config.yaml
n_layer: 14
d_model: 256
n_experts: 64
experts_per_token: 6
d_expert: 32
d_shared_expert: 0
activation: "swiglu"
moe_layers: [0, 1, 2, 3, 4, 5, 6, 7, 8, 9, 10, 11, 12, 13]
router_score: "softmax"
normalize_top_k: false
routed_scale: 3.55
balance_loss: 0.00353
balance_bias: false
router_noise: 0.05
init_std_router: 0.0133
lr_router: 0.00113
n_head: 3
n_kv_head: 3
head_dim: 64
vocab_size: 24842
norm: "rmsnorm"
norm_place: "pre"
norm_eps: 1e-05
positions: "rope"
rope_base: 10000.0
rope_fraction: 1.0
qk_norm: false
attn_scale: 0.125
tie_embeddings: false
parallel_block: false
extras: ["capped logits"]
init: "normal"
init_std_qkv: 0.0382
init_std_o: 0.00833
init_std_up: 0.0382
init_std_down: 0.00435
optimizer: "adamw"
lr: 0.00144
lr_mult_qkv: 0.5
lr_mult_up: 0.686
beta1: 0.9
beta2: 0.98
lr_head: 0.0171
grad_clip: 0.5
warmup_steps: 416
schedule: "cos"
final_lr_fraction: 0.0
batch_tokens: 65536
seq_len: 1024
doc_mask: true
train_tokens: 278600000
steps: 4252
dataset: "wikipedia_en"
Below are experts of layer 9 (counted from 0) of a mixture-of-experts language model. Rows are named router (the router's row for the expert), down (a neuron's output weights, with its number) and show model dimensions 0-255. Each number is 128 + 24 x the weight over its row's rms, rounded and kept within 0 to 255. Numbers have three digits each.
Before each expert's rows: "raises" lists some tokens whose logits its average output raises strongly, later layers aside. This comes from a sample of Wikipedia text that the model never trained on.

# expert 18
raises: "=====", " Tour", "=="
router:148149120133102145113140096119099116137173140141094078126128128139150145102107124141134111155117123126150120102113152186122114151125090107131106138140125130114101123126094127115149159129176132094161157089107063132115123154108146126144082126146118121094184135139106096154133102083105124095146130157089116120138135119107098087152140118133177075121126151127098144100102143108099099111166134130136108127138121166170141127121062115139126115142136120151134123089151114141129108146104119097157099135187121134125113146133124100080190089133120107176122102115150121133166126129144129160151120158163121160136079160127170153113111122107113094165184131108152140119119115150161099109094113116174107180168153157118093116127140107158105133112137159123108145096125139109111103126125138
down0:164157149131155091121099133108106148139167112138128124108130108139167147144127131142101122158108152148057154137115137130119087170147143146101087104142147150104103123136138118141173151127108146105129111096075116119121108138122132071153104174141131157102127114157114122163156121099112137129175107140142147135112102096085141082135115124125168082134140098109125120105108118146162103119149124134127103152154137132134144155070095138123145125128145109137132079090165106134098085111140078095118103131141107125121071135121147091171119161074154171144112142161161112111150114137117126098161107126114109168130086132150095108165182120140126134113174129156123116115097099120116134147138107160156087134150150163149122142128146111177129098098136134116105119106153128106137142158104148
down1:140120091139088101118117135131113117122157125143145132112125133152152141118098171196094148131168099148107117172129108153141100138157108138136113149118110156113106139115121130166172064140139140147162105104118098165147133105131102128123122105154104132121152110128128101130151173131110142115109160082119121144120162128153142116088151135098087135150150129144116112094112105108112127130118082115145184134134128105136142161135121144151163164089097116170106109119106189103142120107163102148118137175169101164104139118115127161158111133124149099120075168148154196164109149057110140112110126123120104151207161139167124121147122123139115140104115140125133111139131143135142145108112132168105110115132117091155137158093163096129144130127102128123153100113088137128160104127150145
down2:080149144160149168107144131143153128127114124112158128121111098092122169101096114096080134116088128125130110103089102115154156103101111086128140130134138127148161113132085134118122117082138125151098121140132151185095117122114133128132113143137164136146144119168105133165098109176129121149129159159144145105131110152109087165145138168127133119130146115167140097163149168126115118131090126127146116126135144136102133129125118126143149168115156144106148116112152102149128118120149155150141130114121117107119103140116128128144131111142119095134138121187072152111134080200166163148080121121144127131123139118124143141120080099145120088090112129153148139142161100133127161150105130097129142110129163135125121111129026177134175119118132094135116103185183106150133170136103128
down3:130125143119150119120151121156133094151083133153115067126110160136155092081113146133131152140133188144105116149080116130160130117123144131139106135099149112132158148172105130102100107152120152105117130169103105193104134093087133123142159133096147119107150118132157148104068131116107116126142130136134106138099095158120139149142148158103124142153136157126137089179122132164141127149110128083137139130154158124106072121108127131126156120117139096091152132171130132104110112123141151148146180130118109138099131148160102151139131161123091150116145140146150144084097093252127125141129130130133158090154130118118150132114081124100141111141148149139127124109184130123124184129135102119149125125135112093102162135144131131128153090103130130137126134164112079160108133125108114
down4:167142141117118128117127168176109148108176116095175149132123127127144141124141160154124123174173124110146108120144065140128125138085120129139157156127135149146130111121126066115122125148138133132118103155139137098148127108164128133092120094145122100092135123127116112131153091169130153143114164138138109116116148109166127111122162103130108107168134088123132149105127154158146166116192145171112164084107145147081095142097134118152103108109136160158142143116141115176163130129122144148144085162138077150144156119132139128106095150134144122171113135140109161139102118091121130113135092114129103137153146147149095147127136143097122161077123100093108099130153166157088143111114140101110119113143129131135102129117157091159099145108182146146088102112116184105188093129129106
down5:142132076143154155126133128099158167127099149144131108132128099113096144136121139153142109141090142128091123127162129152085117165199110134146124136107140114089143151110134103184125153143108134107093149110123084139152112154105139157113119067121125134101139157109130129119144114106129128084105083154152120148147135120125157106095161093194141122092108172109094131113134150108119122149125102121109115092130115149129159129118132128122141130140144127151146126118128144158109077124146106103113116127173139159119101127068146108130178169121155138155103187165132145141124113135144101088135083113127149107110168161145138124141161133131141155151113070163110109118097165113145091186152111181117130111091124132093129121164163099147154111164118118108137156112122147133129136092130152
down6:155161122132134153159077090105168161186137173135075084109150134143085154109107139159127112126119118121103143126074122181107138133159078106140128154137171128078130137095126139129146131116124138141126162119121144138162143163099142092109089144155108125094162134102129156135132091094150135087134133129144126117121136086129117139123127113139122098092093146089143139102117160144132120126105107128155142140129114156152171148164153149122144118112130128173154154143090149088152090131136116092109119148168144123139086085101123123132138144110172134139106181156112127116137108096104158158129119116152146130158153109130122181155116111140135077090088122166104149105112088125132099091152132082103154126097118119118137129133151112147129134128132130099119167109102136117102162115083155
down7:123133120175154100149138120097138116117127142131147125078118155119133161134104115121110089102130135107136126111153114133101109124121129122140128094105116116131122101098117104159158114130146164116104153120104140138131117117146123111085122121097117114127064116079143134088107131142097154100131125095108144181080129144145161136118149157124089167116133153126184146133069102127095070122128119126108183118128131100113099173104135111124101125160120105135104136144132140134144197137112097134134121134158164171115143088124149161116160189118177158150112141120113158136136146043150136132162101088115094144110132140146084119103154149103132089136117124124119134143089131104131096113110117138151105153124148131113146148115129174109149163117115132139129087096116139130178095162086142
down8:110163149167131147129124134115114112170149112135148149114144122110116185150130105067096145110143115121145162094116136100183086104093131121137109105119121137136088126159160105109112150160158120176095115129152105092105139117082075144155157153129117136115101167149160145095105149169182170145157117118139130151097123157141149168143148150102091152119150077134120143128156106132137079121155133140149108124123130120109134114110125126136156148163136136123121154149130128113120141154140140173167141098088106146077138128122147136081099119095138091109093122112120125125139095120094111105147137117132131083140108153091088134092130131144153145118135095130113159156171143150090154095108136179104152122126147116101100080137162135122159096132143151118151119137124117099120189133131109
down9:163139090150129137126142157143117100107131146143136122102133147163146099174122115098118102116125159100163097104142079127171108130126151106088135103089102101183075142107128116141144103108114137124138100141163153111125177071148077136124119154084095102140138101125132131127114137178114107125112133071129110127096123134158100122131179125133121134158146131115096129154109129130107139111121122117092142155152165103140087148133144112143144127144131123127107168165095144091134136109130106181098138113112118145133149111156136161149113124117134137130139110152128143146131107007153099125142156111126150152119149121120113132121146127156132137099110148120129170147166115123154130149132108099137143131095147098115178152109152165073141113152113114105161088163125138144123087097126150
down10:168161119124107083084131097128124155111106121147123094114145088133155147117130130119142138166166154070093145136110124128115145109124133103121116117089083106166149123126073095132140162111137169074110127182173093104135129151147124142127137091149139120101139127127139115136139143124105127122087120101170102111146113165159114093143136128118158138150155086127137119128131121169141147134143136136095134117116153124117118085136163145134120124139110130112095165143172126117151108126112173162148135143127124097121117126145108153185115135147111129155146105109140152186115094163144115135122132164103132157082185142143126117125082139130099148088116139087137122113135130144171120159128206127116161107150133117143184110137143155153079120144127164129115105151119143153093086108099162
down11:146104084112116143109140139131144125105100122120141128152139140136151098141107162115143147158123158085150109107139111121102143128125113141104152138118150135112130114123119113170116142147063147121124063116128183146142127117133150152169099095081091101140127103148140123127141125120153136078111106132155117154178144130153126112078129122109128132143143142104091122133107125142122117177131105138098113130148174161170139138166152153141162134166130153174114141121195118114126128157113122153146125116123143117133107134163115141102118143154140061107100145108124146114110116116120126129116060130177132176186097116148124141091135079128121113087155104157131120103135140148168164133155161056138162155173141123165174141117150148138122114096135130138082139122123141160132102142120137

# expert 8
raises: "ery", " Children", " Nominated", " lb", "ms"
router:089079131147102122119133103132104167155134132125158140130160123189139138130103124138161133114110145118116138135143130113110158141151142148155165121092108148130150111162125154095119164138142164140136114135129157134095143115105127077116115154098109159124104081106110160120145130128134078122127099099108135113157130125083064113165153126159122146108108125101075098105163129120134107119139129118119078164129103099140131120148165130116094154120142098119156150109108167112152116105090110165119157120151195151119145127136104145083139069075115124138138102097121110127120151119136134173154139112065122134150091155086130152155147134122125118143122156086115158095134114103133165101107102155128097135113141158106137149134168133071143114105092121085151129096102123101092120114143131
down0:148110122121170144164099145150105121149123128074158131094134127131142123103143119158124157120144136110139154134145159150126117135120122157139106154129136123163132143128148108168114162156166082125121127152144134145126108114159099149126100096122100108112102137093072153091101158177071128139102132098109172143134125117141129126153121076110116108126120113129158109128102134132103141118149134107123135095119160131107108087110147106104144111143119131121094112097144133107139165111124074102140145157120123132100130133186164116136097154145123143168143087097112111159097121109146173118113108147104136120099141107132124141153167048069123129147129089077141129166163177125178109194149154140146140146136145122138146115116135174131155097146091107157126160097131138135132183128136150
down1:164098138114148134116122119151116155124123122095156168107140085151161097131171111107145092143135096142143124152112101163128086112096100092119138124134117162094104131115125139159116103105113166156091133074161131105158124136069130125136143130126125160124101144130150130121155068176156107096173165096155131123145113128153145081123128206152118124132121147130155142074136136117133185136106099134131152150093127131153140150149102126142125118124138114136148149097126130139151150126138115144132101153095125118174143105128155134149125106095131129174132167193151099156102155088084115121130128159152155143132168173142129148173115132145125146125122129121093145145122130140109137098160173110135135116098101127109148144140150107154128115128135181120107106120110160093093142175123172
down2:117162162106142131161091158104150133098149114144118129118135062140122109147106156173113116113107094133132128158097128162124112151097140083094139136122146098100137123085088134131147113123161141114149138096122170132141160177137147110112144123158129198205133184165090140115133125105135144119143157155128157123101112167134157096118083124142116128078117135164110095108111111120095124134126136142129101128140109136109137127063084126115156103117149118132144108113126103124098129098174121143155114146162127130130124147105151144149141134133159148154102143086148186110148102111129137164138173150159123132124110103117173078158135134128116130107131155125119093144095151147153101115151129113157131151131117140123118134152112111155139138116124140131169137098175050144140159144112123
down3:115094145136093100119121105137129112143156142181127162122128189110154104128098154123129126169124115097128175132161153112118136142166161125144153111165105125134138125170169128135142141169127106113141126146129101095095132100161146129126197139103127098110099092106166145107154131120113084095118107109123125140120105134108130139171144206126119177144149145077148172153099137117148111116153121148130124155118123151160131138182141144147097104159118103134121102101101119125082128131137147173106120142134116132175142159137109109114173131097111115114166111113137101130109161203136087171119128132111096096109121149126127173108138119120139136147120129123117183099134141120122155090088115143119086153113102141112127134133159120075116104105144101112112098135124135089109103133132128
down4:155155118144148138107132101139135121135144136072162104116102128114166157134126056114133113122140129138132119116123133123114110091121062117135148135116125120061110146140119136112124155158111115121151130089121160094155121144128148117121135108105153123114138133137105161123137200109110149127107191154154106143108120156129161112142109164157123135099143147075116116147140133141132087118157124096113117090163105169160114099150160123119114120136135120132123081120171135146165137080105120116127103108115128110125113053103153104107106129160137152099117128147167137130167113099131115126161173153119113100138109168142121126120106202120147066115144154120136135116082100064111102126152144110116140148112121113116131100124127100129122139063148160093125124115098116146150124104108100
down5:127121135099100090138105134131068066135164147063127174091152077141111111120090137089142167097124154124170155102148120137135093131113136177130156143146137152113120134135145142135101097110107130133138157118134142139143117061138113101121113143154103157125103102126146136149175136168129116125134113105160080148118094135162151078122126114118104107142111107140085145128131120106102160088122147107125161093154135127093139131131129126133126147113100146152134157118087158108139166124150126087107152112135140134085112109137147134146140146124135139135166104177115103149142099131067127138101137113070108111136154149110089163167151096148144124125091105081147111145159113127170114100127133123134116130097134154143122159125109129127119166141102149183165128118147136105087164104139131
down6:109121159150110102150149128169122115136100160085142120122142143124154126123150131129116128096155171148125138130100154129098143181115122130172145110127110179132160152134154176152111135139145109125148135112176109131169134081149106104118108112129113130158140161072135136132156149108115151123153140113166111073122133139108160162111130167131163134135117130112137132133122119096115096143160167139106129105156083093116098158146137098076151126105126129131160124161105147129122121131094084095110114140160115119114083125098094123137118111173085143125118124136109123165175158156171163119093136113091113118146167115142096138113147123117116149121156080114152166118189153114135114123130143145159112083106150126181140135150065120092116154134150155127127144143116145080167159114120104
down7:171125120115157116125110118146119087126120135087164137145107124087120139126115149107091110151143133111179126119138138125094092085110120101136124158158155135124122109108141110120090146151119127111141127098131127138167197120174131125061114104132085129135121110137128141144130136123098112135120109098123137096134087094124170148152122087132109138074129139146164140105106126122125127163132094132148102114134152132119089121099139078108155129153131076135122091119127115082186131145078153122129122136111121128165124100123172147140147143128168167135176083111142150158091124107134121116137117062135134149129129144127100143098147152123147149086140053150103176153166073137162148109124129146122150142092115131173159167104135123119118132139113128116152122118140119094105168118113152
down8:130143148161110117135171164104116105109104099156166140196144172114087132146142102153132130129158138084110147145129131102105138152135187107092126119119145106163146137120113101143119050180123129125116099192105132137131124120142099153152174096098111125127137125109139136126154124181159156170128111093157099155135144138115142128082149112119129138154147114142112138145128113131118095154111125149172106135133171185106140069120107129134159097130111113140110115160098111123092088158145118138150130143109128126126145170146145111142137128141118119110146128142115123076135117166169118096158139118157135115163145103127122143115072119108071124144071115133137119133152127161102128144158106115131133141154118107180126131136122151122125147107147110091155110197137133131130115129134165
down9:134127100075129124182101128135147109096092129144121120091109164133145088139132168111167112152136119120150155136141133134119138129141133158135132115124180130122133118116181105150102109119143103116129129169131114133128115102160154107137134098113111142141111119136130150141144128131116158144096132079149112108122157056120154155143126109145106120141132158105155139161091123107116141083131146139126108138132168075095128099145144127115146117102091078096102088116115133152079149112068100121137124126135146136127149183081105169139121166136115171115127090100131125120159146158160139136092143175155106113107172157109154158160176144096114139105141139111176099100104168147150172114090123131140137175096142140174158113110117117120136151155138133136150118151138152094133129133167101
down10:128120144154113125111130120121117115166131117157129154140087106150142125096111122106107127100134136110140145118128166127124082138143099108152118170133097136211152118119113154093116149111123098152113115114110140145094131078091108083140115114105115122107155108100105186136112114085134119109128074157114120103164115132106133153155152183068118172164151125115084146168175125135146104152155139114120099148103116148155147118178132147145132145131132154139166150113106158105123115156112112155126133126135177173160128164183141128100136105130097115146140139104127096149146147143128163120126117076120107130115106104172078138096120131137120134172080127128139149091169073125157115148106128107163132137178136126126138118129109098126103119124109117092145100112099087116139149134131117
down11:166151147093106097133147141106112130122106136146132118138119117177148127172149103121188126136102116150164142117113118112141145121108141111129128140115112134078151113134138124108141121122139146119149172128115102127158141093146085140116149154103126096110145158139149123149134082122097143146112152124110143079061166180136101122131117158100153156129152134118157143105115172141124140131116152151111152099156141121130107117118160088108113058123124169162156150122145112181131086107132147123139135188185116126158147093125122141102101111133148154119111148093151091163135142099072112131117119121141145111107141069136115122135142147115140124129068115140112113124120152132130095159126063123071153127138101109117125157134145139143096149129131063137116133179126169135107104107149123

# expert 50
raises: "Note", "now", " such"
router:137109148138128131085166097133118135191109181132129169146129121127097124144130136131122185136122121163140100121089115111103156157112178102140130117133109157101104141180145151104147101164135107146128116112186164107098161126131130134117151152117143115072135136174147144140139126118116117156142122116132133111141186157144157135112114130123118112132091126142140083133103171172142119147142153145119108076140123084151112156166148137107120110124106178116156191137148124107136094117121120140113160121145105129118149141164162163102127154132122111095115132125131113150124123105126157133100147107138119136130155160146095169144109135161161118111137144148130136101136136092105173132122103086086138153109165048150110126114143149144125142133162090139149139095056119149097134097138127
down1:111101143147108148122146088151120133132118106099129137108172086147169150154146116109127086140128124162136122160108116117169125068111093158098128136159130138103125146144135102112092170145112133146118091133121140089106137106126125111141160112136097133121145140114109116200137152128143144136123133116148110148124108155135125118124137120137138133161146123107146113058191132117105117093165115117171130129075098172146137147134134141164169140175146104138140144154145145091114158118106150160158096115133126141120131132134102124103097129147123098156116098174138125182114137049117098146137142127152127146141125146094124163118127170116125129152118142124131169158134133131138108115143119111103068136080057138125090149131144145157100119117119145131085140134064155148112094143159107
down2:113077087141126131137108125120139108156106126130141121083119133134145107079166132111098121133120139187131105127153126128131127132116145105073165136091093101147156104103142108109141111112144109147154164105100176140159156124108129173108133154132130109158127158085126109125124127124109105139095175169153160124091140125134147138148109125121131114116134141136186138099116129108133126151112138121108144128072138116108138166135145112138140164142117126109071152080141089165159146142173140156138176093137116138078140132124107126174157142176147144117140174127109122111110120154170156102097120109154105131136176122134149126101116134138157103117168166111135147178130173134122112157132147113137175087108116132112114162096151118165058148141182125136125134113137128105146096110131137
down3:142096138146139130170154132121150134160137129158123157132124133092146119135137095124132126147132159111077116115158129133095180127126144125106118122140128173144126110116147127124162119113126091178138184103124135121135101177062144152106117152158195118170137115110103107139101141137143149120098124091097141115159132135127095106116174120146114125118128139123116114132129121132105152164112120113181129090120156119136165092124129175093091133129109178118130122119131105144133123185188130150149093102146113126159158136086132095123148141114128147144147178077120136115145153119128122111141151126108133159106116121141170155127099111112137175133141110089162139150151118157187161173154175130110121129113132168183083154123118098133160104114138155147129125128161086112113129102155153
down4:130148106105159074138114149139115141131119167097145119166110125167142131113130148121137101128115111131166157143106142140115103162137135145161138103112113119120089119097129123147104129125134137176109105101116126150150137136116094092136115095149153102111140085152215103126110122134125093122112112141129145129157126082174118148112112100108099144140113101135153166110110155126189120114095138171077146107111149114107148144142188104110107162158100122130130124123116129194152109132166113161106070135163134153106136114122133137143104112120188118108075140113104126137122159160120167126137100165123101147132158183099090088109132150135090142097117162129113103158121108146111151138141143120142157130120145100167144136125164145103144115146089150111146143190154148109137128135121110
down5:157141133113122104068164104111141146139129118148119108150146145156116120121126121138113156110091161129130146140135154134133146164114100104116111100112107127128178139134136063131080098137121114142103127159093103115146114160117139122135158141098116126095096089104146116102124156131171097108109149096136173123139152131121099141185148129128115102133092135186130082114105152154154111137116139128121109158151115130114114122131094154144124093149129173131115150111120133123131177107155165122087133138128148159095157114185122134126155144123100128117144120112137128132114111174151161158163093111151154101110184076152124175147087150184153127088131146131060151124103120107145145140151154119084110108125146078087102116145097140140124122134116131134140133144109137101091080137156153
down6:107148140161156115128152144135151173120127121130089118147135142164088165137107180158129107162098136168118155129124118133120133121165149071162097108154079092147128111169136132113130152132097090098149179119172127115140138114141111157147149161127129114088105176111123160094160092112117108142126094154136138138146172133164127146111137122119115143132119139156131084115140126117143180130149105153104136140135164158111125168182101172135081144108122150110136109098172111161148131165153116092150129115121140089124098134134141098078128095155132159127118126131135131137165110104140149141147138137116162111159145168113159142124138143112122116122091120149122101140131112150103113136140156100125159114144175079178129101109164170159129138114123123130174148167074135155104124111109107
down7:112165128111118124128116074134104115146135126164112148154121166207169105130114162131175160142129101137142123129088141128142089122087134109116137114144161094110092118102093141115134136118152124126093112172110078136111143133091148121132132178132118117130156104149148104173100135089148138095150138143139089123106168123103096115121089132156149100129127110112147084148166146120100125126107093119137086137135123098111136121120133122145143136117133124146116125145117128119118152094115149120155125153132141138088108154163112128097056163083118099122119139086126180115122164171084136150130105145143131127100154168120089156090106152119110118158135132135118174130145121114079112137139142126110181114128081129101113092132188092115145135112134170152111113162135120129117178126095141
down8:100118152137145084137167177117118118152134134083164142093118129118133100159091129093117156117128109160167154109092097124138117128131104153114083103082126138148120176137166111134124130143131162169139080132142130130129140080136090127134133110187163148147139134159135127132085144134156153103131096080150167146089124116146118103125173120107142128108131152111137129143138131145164154126126151147162165069105117099109149169163146138154100172142137092122109171117100130081126118122179079111128142126154085113126137133120126101216061138125106112133118126162112114128096161117128134097126121129114126128115161121111099123157105100124135117115153133125131108133161133119138125178116129139149112131086148092133093139128126121125161141172143142120154109117106118078133121105123136
down9:114084111151160136140110064113132106108106115176098169107123129100139113141107133112161134168171158090139111114151148177140089138141130160141124143160130118118154078139148119135106107103114139113114136116132178135142131139066104141106122073133121093149145112094075120103120184113146108162120138141106108144123088142113174145160085133110144147102175117107136156164106120112131120158102134095108138127110103091090086117151160134160107134126136149094146131126137136123122149140147114121141132057080112106187119105156172151083173129143124134108140156113134125126088116104109093105139093116124102138140105118159099128135163141120153157164153106139121107122126149143156096128112125158123110120147112145116101162118126114106111128100129108128102116114153116167121163105110084
down10:156141154150164089129140137159125188135105157114131151121171141110078133135166156129107145094116124141103146095142128122141123108109118104148150106127130152127110160177141122124099164138107117158074090102142086124126109136101117138151125132159167149138181142111172142131105138127155128126088137099099075121178142129162102105160124064134134114132108093151114136146120115150165121076079124130116135149146137115126165158117159150159119158104143142134169137163136125175149106145155146123131137153146138143147137106127133153102100135118159073140113164122070137099111123156151106107110139131099127131120131121121126146172129120141113167149153169167093094089146122109108112136100135121109110108141118098105084125101101128118165092156069105108110130141115138159092149128144117
down11:163129111105141107124150155151139125118131178122119103088134112102131116129103139106130129175126113140146123119152105112141161110164099126127117135110127129117146154095136066184169141129145146076169179152142117099119131161138121112117124130134102131127127118117139143106146091120142157113141119119142146115123158102114130097122157180138132109053125162127071129123136171115169175139160132134140110096155119170134088150160128126122117144148120083114099171108162132090122117145119124162102080126111128139151144113128109117132161134155118120131137112083172105148129158161130142119165117158148125114130112129092115077161101101047109113120091101121088115088114101142115111148107117155122105112120169139110122085120167100123095132139101105156170106145142100132130083105110121
down12:119088117159066155169109119120129152146100120094088149110111140118121120170163095074116090115151148124093095115135159124152130111137115086149130122108132154059175090127148092109152171127109105089147166091089153088148106147121159088148127126136109150140150157167117126139121092119122156147128140094157113140127149115103151092154106096159098136115149149151137153136113118087139140138162129108085092159109136154107117116131120117144137161083130107124102147164137108067120125172116147110131130113177191105160132158146111144163146112107142122166137131114147189125132105137128137150140126080122124121152094110109153096112157131165124151156123128107141147137116163130134149122126150120143123098129108145145140107124105136162140151167116106123140139103100099169145113134127144

# expert 54
raises: "akes", "ons", "the"
router:146151086132132121156132119117145113124131125151141132127100163111116118140156191206181129176127103125154102134132139140140121135180134119129127122119138162136162168112161138163139159123114115117113131109121093161163161102104137124122126135105086104119143166103107134105118155134117129133138118152145132105093115148124094170165113134130095148168128163131105119113123094198181140152119111119125112150086170125132120166170110161146121102112089163134137114126113131148110105130136112110124128119123106130169122159116117151075172101099150129094123146133165113102157126159144082166132103134146130133137099136093134165096132130134147128138119098138082107130141147120118095145143123146105141134107091091150135069138171081097120131102125113127092106149087122163184094099120117
down1:142094126105162142130140111108148132072115143152147100118128120152142088157108132180121098136103140141149115152156111160129143140161115159120118143164081104102102117130129096160169109103121139103148131113121103144116124117162103165136093121125117116133113114117136131153169143106100093124110073140106094113139190074155141113123112138123149133075095112122137147158115118111111105140136106136149130136144136119145160081160131116119092103170135101102136172191112132073116165116127101131136096115122086102146107138120134103135136127141144132093068114139099102120141123125130117091095113127087131172112106139127107117126108096135103103136107119129134100122093130173158100176130126104120157132098140132112139097156120152154108125074143090143147129135084174125129136099055167
down2:098128185161131126132134090126125177120130149125133121069140156121105123106101097105130155121081155119180154118138114126133146131170110121137113129135161101143153129112110175115157146178115123132124167144135155132048142123118133114169101143128136117113145118129122151128136113094180107164144099141146102088125137153133113103132143140147157106125140145150154122151163161103107147096128132157093124140123079096124120131134120121128115136157128134076120155160146129158127117101109101191189136118150125136158098115130135107120092103134092122167127072147125060089133085090137120142135125123137148115095156106106121120161095128156165160160122119093127106101130135108085149127066127117155083098107137124110145108125103151152133132137140102148130161154123117102120131120093102
down3:108096143138120105153108083124104115145102106109123083145090143134120148126125105103139077127157139095114154097092127121126120118119126117165119146100130134092105130150143096100081120150111115147117090128123093114129118094055089124119165139155162109116120117118123114076124165148103136119121114131128105119148101105158128151132140161091114174141157147137119101163142127135140101117079127142130136135136130147117096097133139118163131134127129113133125127121078138105099118184168114143204149086143132111113078132128086123101160125120172121119129139135124136127116127152121123131157165076113115127161100155128168118098158116177140135119117122129120146122169136144152132124119131211108132083088074160112150154129103140104107124090137130169119114120137136185104092131150163
down4:139162165141174110080137169104152133120139139130100097131129146138107132137106104153139119147112141132122085143174139134104155152160137127112101155147123113111120100170071133129154096119140157102150146153145107158049126123178156117157098093119112138142129153154138100160203122117130080124138115112130128138109156122153138104132121107123161155118149135157104109149129139131128106112132135143147129126160131089154133106154163086129124152115097157110125170180143123137094130107149111098184134136127134135129118128109137075087130119156156129123122128129178118094160076103187122102160108154141147126114109125147120091118105114130125136124116130136149134125075119084123124110102117130120085155143104111103182154126111095142156181159146140119130143129102124139161150146069134
down5:117118163163142172142112125118134115095144096114102110163081119146119158139121096146117128111182105139088110176158122079173147116135118109136098150120063124132161075144104094093106086143111105146163108128144134124166093073127160153137136105128113104142113133106115093117182151140079153094117141141104120132145094098146119090156126136078145174138147153140128103141150140137162140152143142148125139145075147095175139154134129124093166123112094070095156126128119099089115118118129141080157123137160149100108125113147089145103157111127132123102148140128141137111159112166137101163131159120103119141100150123143128115123159104126142137158184128112121132168109133173089120139132100135109108144145100122129138127149119120149119098092108119156115128159118116150127105096109121
down6:130121142103145120162123127126149109096136128110161194132109113143098113126134120137096116123116142130171143175110114161104155189096110176125144137143145121126123119135103117156144136116132112168106128087124166118129149179137165122129061134102057114135099106126173181174108127151121126151130118141133127119104131110139116116117071121134079164105090132116167120114146107141109119120115106147118116141130112130139133112149151129093141112145079174122139150156142127099105175136160134101126142122072094139088131166168158152107121125125126121159120141108072158132149124148119121109146125102094174155120116133116149094099140111130105132117083119148089155107131149124161094100144134146098108150096103111135179100129127114142117124115102130138133141153109144165144116054133159
down7:159118076106121174152154161116124107138131124111109118161155099120143125129132118158118132132120115084121111176114142113109097137130133137128105111161133139135133136111167155113105135134129139127131119127064126166168146113123148149146147110167112139139112127184124152141103121142137137140109121109093133172178158102060159090159135081080101122151131134149152144095119117104146117152184110137161198133170168105165125142098121119105117110145117101114127117111132109127110130118153133116138099122132110081083104083165087128142105150141143140156128121141106179156133174101128126136160172142129089109151110129130176119124111148124108125117145098142145157167156156115147148103142116144121114160143123113170193147152109130099124161121100135157080142118136099124111136103165120
down8:127090120144155119126150143136160093071112143145168093167133116087161163157161186148144135187144101121087119143119141120161115119138107135134134132128097119121135140127113115093132129149119097073150080114119118150139139119113146124111123151179136102158144142160150127133122123109158127163123152127125166081129126129096113122137131127165139117138126162099134094099150136142177130125085144117121098195105139132120135088150154125126132089111130083119170143116086140102094123131118150105149087156118080128146139131130128133127129112156098099081143158139157173114094132163151094121112147112166130175146124147114101120069131163143113163121126134157163139126111144154140068112143136112102124132113158127158088103169118117151127161103120155108124075145113123160130094108142112
down9:134106085132115116088120124128126131091158138128130141116135079149181126086108093096115094075157109140155137102096148111130145133100151145082128133135104145134066130156137123130132134127179130167112126105135135145136126123148088109105105146152143140131153090138137128151137098131151136084159106098153135122120124139158099140128126155104116108146118120137095145168130124097115095102134157100115181125091134099103132110104137173111139140143110118135098182114116133114135161133124060129133103088134115138119199112114125175125122107096083147141095090136131122114132143082105135121124120104090094145136149146126092104118149184125136092099145144115186111140139116116120130108123074106135144103104142097141083117179142140112149099131152120106098087127073094103127148134123117
down10:168132125152085089126119179158170154156177105105137137131151133168136128132153149144175119128114084105143118171086142157129105156101109129052123087090146118153144138083136121124154157102126109165127153147134121138128096215119164136132158134142161143144117130116136132145143151135164099176169123103178124124117149114131146127084139092156113104150116118157144152151129138102106124123137114130127139106098133096128120112083137105109109150117157097153147127119129118136135119123139156144084117166150176121113118170085129137179096125111120167156116113149092144119131126198113112151108162150127109110111177096137141151121158162117141135115127109142148127123107130115100133153107126142186154123162130131124130116124115122157160128151157123156138130105129156096152154123121151
down11:120111139141124107129112105135157132139088094162102131110099176099144121107149163142124152150107107085133135137145117189108105112108147081127111140132124119144143183142119099145111135183088119134136150112126139091139132142147119124085174092146110108150123154122178128133124145139105105151144110126115161153117118121100144080099152118133116046096122124155088143121072112119127116131147152078155158127127146156121127157140127173105123112147114089149132134153126098086135136143154116114118106142114112116147121115150106151139142114124165124120121155095158133135143116183118096165127169109164128128150166123145114113104137140122123128143147137149195162074134135155185161130135130095099122131146161133210121128129091109132131145101111129130080136121111103177136137124133154
down12:125170109187151128111120130125130078117125120123114146137127135101147130139130159117145130155129124116158109112155112099136131161147100100115150135121125128167108131151122140115099109135123135128163142126091145129104108139100136124159103139131118117125182131121081144129140129132082067133130120144133124126162146134172135169123116124128140134119085149164109111121107142098099129136132117116096114126107119105121109175108157104100117156083148119067145146141161110109128136134093141147153145111129162148145143129146090131079096083098173129126119133147166114147138116151100132124104137168158119131151097146148133144135135140127150141162130065165177175091053174118148097117142053078143137136168104121168163157121077143114148162142122121088143148087118114151107163139126120